Weights of a small mixture-of-experts language model, trained from scratch on English Wikipedia: 4 picks a token.
Below are experts of layer 3 (counted from 0) of a mixture-of-experts language model. Rows are named router (the router's row for the expert), gate (a neuron's input weights, with its number), up (a neuron's input weights, with its number) and show model dimensions 32-63. Each number is 128 + 32 x the weight over its row's rms, rounded and kept within 0 to 255. Numbers have three digits each.
After each expert's rows: "gets" lists some tokens that make up at least twice as much of what it gets as of all text. This comes from a sample of Wikipedia text that the model never trained on. Tokens count by the router's weight.

# expert 13
router:200161139065145114138134105086119096121106138108180109115123146096122071125120128126124135106159
gate0:160123124120170159178139105165135114168193146096128167109164116135132144130103158132135103069173
up0:085135134113131109044138118081147143105082119116131155141189145106153094105117113108158111142084
gate1:112148093056119112160095111134089177140125116147155119142125142115096224109073200170142179100109
up1:131130130097155105121159205120115158153117075160123111133100148118165129043100130106152171118120
gate2:151104084123116148168092119097122168084197134120188138135132163124081152113115192161128114131155
up2:130091132153153114077141085122158054081174109118156097136145135101178143143124157102094159147139
gate3:099149144155134110077075117091130067131165086191158176090103045151167156104202162138130127092154
up3:160163060117124163143188131098125201119163194129123165149148165118111123130091093177155105186116
gate4:133125130112106116145178129136104086138159153156145167157154105155113127112144086157113110133133
up4:121100128100153166091078160108134093134109137170119106042195118099124149144129126112122155159114
gate5:168176076129131101134099159151071200122141082188138113148134134159071126121155163109038159069126
up5:153125114111183130141147178142082138096109122096157131095116155101120123132163113113097069096134
gets: " of", " in", " with", " on", ",", " for"

# expert 17
router:073101102088086095115098165122129089146059113170157134176121125083105146105100150142133150151066
gate29:176113118078123209139172133132137087155205138091141117125090120124112117103169141120151105134167
up29:132078139047080155155083159049167072105177138145107140153094108126133095101151147118163103152122
gate30:155156107160159144118166177151128132085078125188096133085124157136084100110039116162108102126115
up30:149081071152096146079127093080125112131094084152163148083113107092161126101130141155147126167151
gate31:139140149085115134064125178141114162089133129126139085133155081114106163128117097098103093159159
up31:163071139162168122195097096085179127134101140118142159125111166166132109147141129184137074111110
gate32:168122151139086161075123132155121145122143167074136087058167175070126083133080133099150088175124
up32:139072152121133173086127134202121155101108136109145076106152155088133112142059156116142098180093
gate33:069096144111153100158163159141175147122115108162123157158128123186206087163048137139123131145152
up33:161082144167100143116108080139125110187144162118121096103107116108084132086204118101144165078110
gate34:149117143116108122120097111126181125132086134094112111105130152090125124124128065129122109120112
up34:113063124139121127192145126139132156143117091146115079144179194166094186184154173183120072176101
gets: "\n", "-", "|", "==", "=", "==="

# expert 20
router:062073119156131121146105135120156193149148113102065144150154116175107101169112121085168105172091
gate0:096061077172061095170086094155103110203076140155119149140146116148080107122182182202156120105165
up0:132116152185130123107102110063127128116170138152162096111114100058136114103145111185131191123120
gate1:188128144128044146168069129160106071115080146134150100145191163117122079090177124101152158078166
up1:079134122132125170140130124132115164206141131159123091111148139109090118166119091140071130180130
gate2:138114062104087196159108152125173154123125115127094115173158117115115153156079077104085166109108
up2:144067095126062117092104118124067139169158144099120109150112138120125114139128134111118138074056
gate3:098106145069128083114110116139128119086080153128140122118095133141180098111142110135152153121128
up3:114170076123182086110099168111138117128117140120176151159121173139174132142140161140104133092142
gate4:119166106184095152142116143210129148098181122086093128187119170091108174122154174147150150127105
up4:151118107129126067077115157109139122156163150135100107204116145086079153158119101149138205137114
gate5:126039130169127165114132140136181162125119083130074103157175151153115085165156114112159143107093
up5:151080146106138129166083122076153111134136218142229129149136084131143131170079138136104173040108
gets: " the", " a", " The", " his", "The", "'s"

# expert 23
router:040127146186110102093099144143161156139165119154089129159140132207091142125134143067153129093136
gate0:123170100090074113089118142116152081149171197092120098089103072124126158157105147125143146152077
up0:104163147130149166099166182153127098192141147120155189125108107122123145133167190163182133106112
gate1:177183132138164172103180087228147152099139068173141153149121141139137045152144088132155131113187
up1:141112156197159132113108173136137135110110070152136138191060103103132096122167126132130098069146
gate2:093190187114141074150128149075093131132111158091049112157139133171128166073146099116110105165162
up2:207168072167155162123177131177090146139116144130146163131164089115125121126167099126160160109120
gate3:153119173153145106150121183061135139147153085141083167060076090124124131131146089127126134133166
up3:125128087086122077106098109115165125107161141177085068082110143118088128075163113206094158110158
gate4:152148125124174147107125077185156136092139167079163131123143112142156158126109153126087167074100
up4:125156163095118151160120200094129085184141151156066197152176112082100096101114141144240145110147
gate5:117096145148117130094071121118089087117103088091115106113125168145157102110155152120065119083182
up5:133140131064043172099157118105149158152100120069107129093151120106139104135148121113118155113108
gets: " |", " of", " with", " for", " /", " T"

# expert 7
router:081093173150207113132128090162193222104141083109122135134109166183113098154122156096162094126110
gate0:115052137119119145151187131134149141078099073121175127105114103204144059100140161144193116142075
up0:137072197133089128075149114164156146123106083128107127144091092119135182167119154104109157130134
gate1:154164130125133194229138086157094122186149131150144089147149130132134171140145127113116131174126
up1:094106127069095137118134086146135114141100093086114153209136153057121161143111122142126162218116
gate2:178137087107133150192143079155099121066123126129130169175153086182164075111160132097124144173128
up2:120139129122145156113155129125072172101169187091121128139089090188147124132182063151181090118146
gate3:093131143120123109088112153182141108127135121149108072106101118116138138116122148155195178136168
up3:108165103184100120175138145101117108108131117100108166186123147171082087136128166134172091117179
gate4:125140091078170159181169185138104208113105122133074218143142110152104128140137112129130130148167
up4:115102129117147105097127211058178191125146149122105074126088135183113115155099166123133110085126
gate5:167116115142086167178095114151096160160142093094112088150157121128071093139185120138119115148133
up5:082120111139038101092088131080140067084139094131112107129117152084097138049104150133097104110101
gets: " the", " and", "'s", " —", " F", " is"

# expert 18
router:082083131177198113127105118144172210152144061136127128117087171133081125171133145097151079106093
gate29:110109108147144123141126186165162117078171138171091155158161091124067095118217087137105170140197
up29:175152082105128181079146092124172081105113138180101101163141149103155124142097092173100169118107
gate30:124150092109111124125113088112180082167158074082137125188136103101151099107125080154092176142108
up30:063118150124136124074166176153119191151142133102106146124116160118122121161155113128153129110062
gate31:122116121138101153144172139127054097107078158137065117093118168088195159124127133166123091170088
up31:166098060148184129126082197089088105179175115117154140125105083126129089088124093106227147122103
gate32:113127061142175115096162128094130192081150114139177170113079148106094113128117126113166133137115
up32:118109082139155126103186123154116187154147147164135155124067122112109146114134156047213154120151
gate33:064097088051119132157176073118170104161106099125122081145147063111117096150152123140127141164105
up33:124140140116116115142153141165120080114100172097145141134171076068095143123121165118148154145123
gate34:114165103100139196136141162115158087075089103085155083181123135144081177128093124185147158087096
up34:081140116122128138120100171174103158102144170138124126096119176107193131128120157101143144172173
gets: " the", " a", " ", " 1", " is", " F"

# expert 2
router:175125120052070137123116141174148130137047124069113135118111129095099089138155136117092093175185
gate0:151146162132128102148132116125096134199149137136143102154072139131134086148106066151144141164121
up0:139130065118122149103129134146158142093096131116129137107213093130141170099164149134080137090157
gate1:159096183097086096150116066171106147108128212133096214169120098150156138155143042091110116147149
up1:102169084180166187101157160092115107120089105103174083103174137096115090074095172172156135129124
gate2:132158117083119075104089070105126093194108162138130118078138115120081115108173130165137144153105
up2:131146128050122092115086107119130095209064144123123111090158133090115101128192137137133131144090
gate3:126104155078155155083129125135125123145109130106154155127122141176089100153105130148133039212179
up3:133146109101104084144079156120075096182121114068147137158082099146142141136110155174143124160171
gate4:093141163185125116113078081051122153089141129107113114139096074115114112098156125117179145080067
up4:111181120133133178131159072141136129123170137123156120119141119113111140126129102102119168132076
gate5:148078160080101119123139111045142136092159071132116181170135210129167108161140136164164080204142
up5:108095081110179132157125134163123104168182131133148104069123047066047151119085132159067179075119
gets: " was", " is", ".", " as", " were", "s."

# expert 3
router:064108126182194124100116129149204204097159093142139132110142158159098128142151135067152099115076
gate0:156110135103092201122142148115116113122132119157117168101122138138194146069129165122104127077126
up0:156106078169129115056123139124155181138124094192083145142111153138119093145191126173086139161122
gate1:129150102110178187103179090119145131106124106069129120179136073145168116068109114060156163142074
up1:088069109087176139125101074175153192141127132089110088224100118133104166052146062144122106125107
gate2:101173088127129124113083090119145113143116138116110164117163133082154158143124109123102144115177
up2:189115123130108064177168184126100065065143115156143135129093133133139122124086155027137131118078
gate3:137154183096141131152201091189093170132102122066137135104096151137129136173132133113100174124114
up3:123116157117113181132148126123123154127134090093126170084148120115126112080161154148100096157109
gate4:091147150192157112185102101066082114161141100142126182127121105163093081136169141184121109170113
up4:173137123067067098123164115174108109146146065134142096142156148136218104143124129069168164134142
gate5:137124178067118129205113130135088129120072159079188163147123116126066174128223101157152144109137
up5:155160144103130172083087098156148147122123149133150062090104112097131135154152116162138084152110
gets: " ", " and", "'s", " was", " 0", ")"

# expert 5
router:163132119065182114114117118157102135168093100138150192157127138114092171092124145135143151159131
gate29:125147133143105126082113073079100120154100154141183099155176136107130093097052113109155172098108
up29:092124163121080142123155101113101090183116162106134154117121148081125137087061129151149172115136
gate30:095152100181096104146135105080128130138114133087095172142148127140113181137151110162125076126155
up30:104126075137133124148140101100142141100099171152096184169149163084141146133113129125140092147174
gate31:122184179093111130052095170125149082124125178099119114107130100138097169124163178134137183090122
up31:171118131157146155158129147146144128153157091156121122105206182197170123119113154147123143123180
gate32:177168144052122133112102077143146126168119164166076083114130156099135113133171134110103153151100
up32:111148139043134087083127136137170132129139157046154128099159112144167153083125142079135115064115
gate33:090156028073121114143151145113145146090172122122145101146134114114073102156201165122125114117109
up33:116117163188144135110134117123110109167111146140066131093121111113169182100071103137162116128143
gate34:098141128078113155168157135156172141177126164139151125120050159162165128100113163126109091118150
up34:127085203010146134144177152142136114135119140108196173129118181097144147157142131157124107112128
gets: "\n", " |", ".", ")", "s.", "\""

# expert 10
router:100131143097045113134107208154103158162115108087104143124125159112101104104077158160151141115124
gate0:170165176150032106101076122132134071116081149130136120167149097102129101139143090088124141134171
up0:169179093181182159126206103143100127145141126194155195160098145107153152122116091137146048109175
gate1:140156130163083111047092141131209108136137180093133135137151138091162115152161120110149125076127
up1:127124088105165101148121161130013147137107079103151141148122162176112096142113187115129105129096
gate2:169105128110097151110083104100133120118131128101129169093089122083087107157097108195099137133147
up2:197141126122079150165086133063097091119137120088099167098114141127130113192112015153103122096171
gate3:188157135137127131054114190093112108094104109182105138156161149111068190183125117143094148157105
up3:148111086140112151175134062116131173126080111080134099149131120139120121079125139173128117117112
gate4:151160145048095081097108141166106119150131151104140203131116140087118099177157128091072107126103
up4:079158134160108118144114151076146140146091109078135139170099149131121165135106113130118102111168
gate5:152084122087123091092140159138161224120102072135159086183131087125087160058115122163127176108106
up5:144174097124133126136118075147178091144138145166175149088179168128119109108096133092078077162140
gets: " |", "-", "|", " the", ":", " /"

# expert 0
router:089162182150088118114112209140168194095127104130139084149146133194103143105171148117140158137069
gate0:154107165126124126146152100109152140201147085135105174157152117139125121161133123143155143119156
up0:147162091095082087089089126090071076196091190139157131172074116104118141117111121140119122177095
gate1:130175147041096081121176118178131118106140161142124066181114112091136141132178086123127133111136
up1:118175174135125169179138112127138156111143122146126082111088149080126166103139145128128065140138
gate2:140141170131139101171168092172177111079069192112152122117107099121107134097109177097148101158090
up2:135108167077143072127206123189174120129122164105149122116099117132104127098134157112124064107144
gate3:151082127117168155124123134120093108056062118159146131192107083148126089052096111144105123095127
up3:159090082165069146126110178174138159119173142124110202107119125182186087164137181105123151121103
gate4:129119124142191182152159190108144163148171086088101115158116157105146118148154079111129185163131
up4:083107172138178135104108155095176143139204097114138085145136166091099090158160079123162176144133
gate5:145091133131105136155138127074133122132109094059114161098131167121093174161180173151098168098109
up5:112120147185090165125157171165100098191120127058082112142111171100092093135132059091172134091108
gets: "|", " |", "-", ":", "In", "==="

# expert 12
router:077169179126173108105090103153132072135093131107158052124101164111057128147122128062083163127049
gate0:135139153057170122128165101136113127070095142152136115108118051136117118168130081127102079063130
up0:098095145095141134134127141111125070104176113104143164109142131106141122125102169098111096119139
gate1:080114090121041119105088136100135105082127119134139120121162151116106166090117121178124149105117
up1:110158084176127156096075151170162150128173101121183103115138141110086179181054069120101104062183
gate2:187136072131193167083172136064102169155193103215156165191090138142108133110178143086109110148121
up2:189098079145089170207092148164108124135091106157095165141131079145085140065131168131145154152171
gate3:109163130122104146114200142145077157160142107168123095116135194136134105090094090114136190167124
up3:059149120144126174119158139150148139109103118114091134101105151134144138108124072160149134143130
gate4:106128114114159167129159171066055156077114115111144150133101183160150125122146072126165130144133
up4:103095134093114185117138144141106194171083152206175171148081117116172088106068126173164118104125
gate5:145162144091102187116069078109173124085155147160138169128206144147093122173089130135077236126062
up5:127135147106102148104088084162158137020120164156104108145154118165138110144086137148136210150058
gets: " and", " of", " to", " that", " in", " or"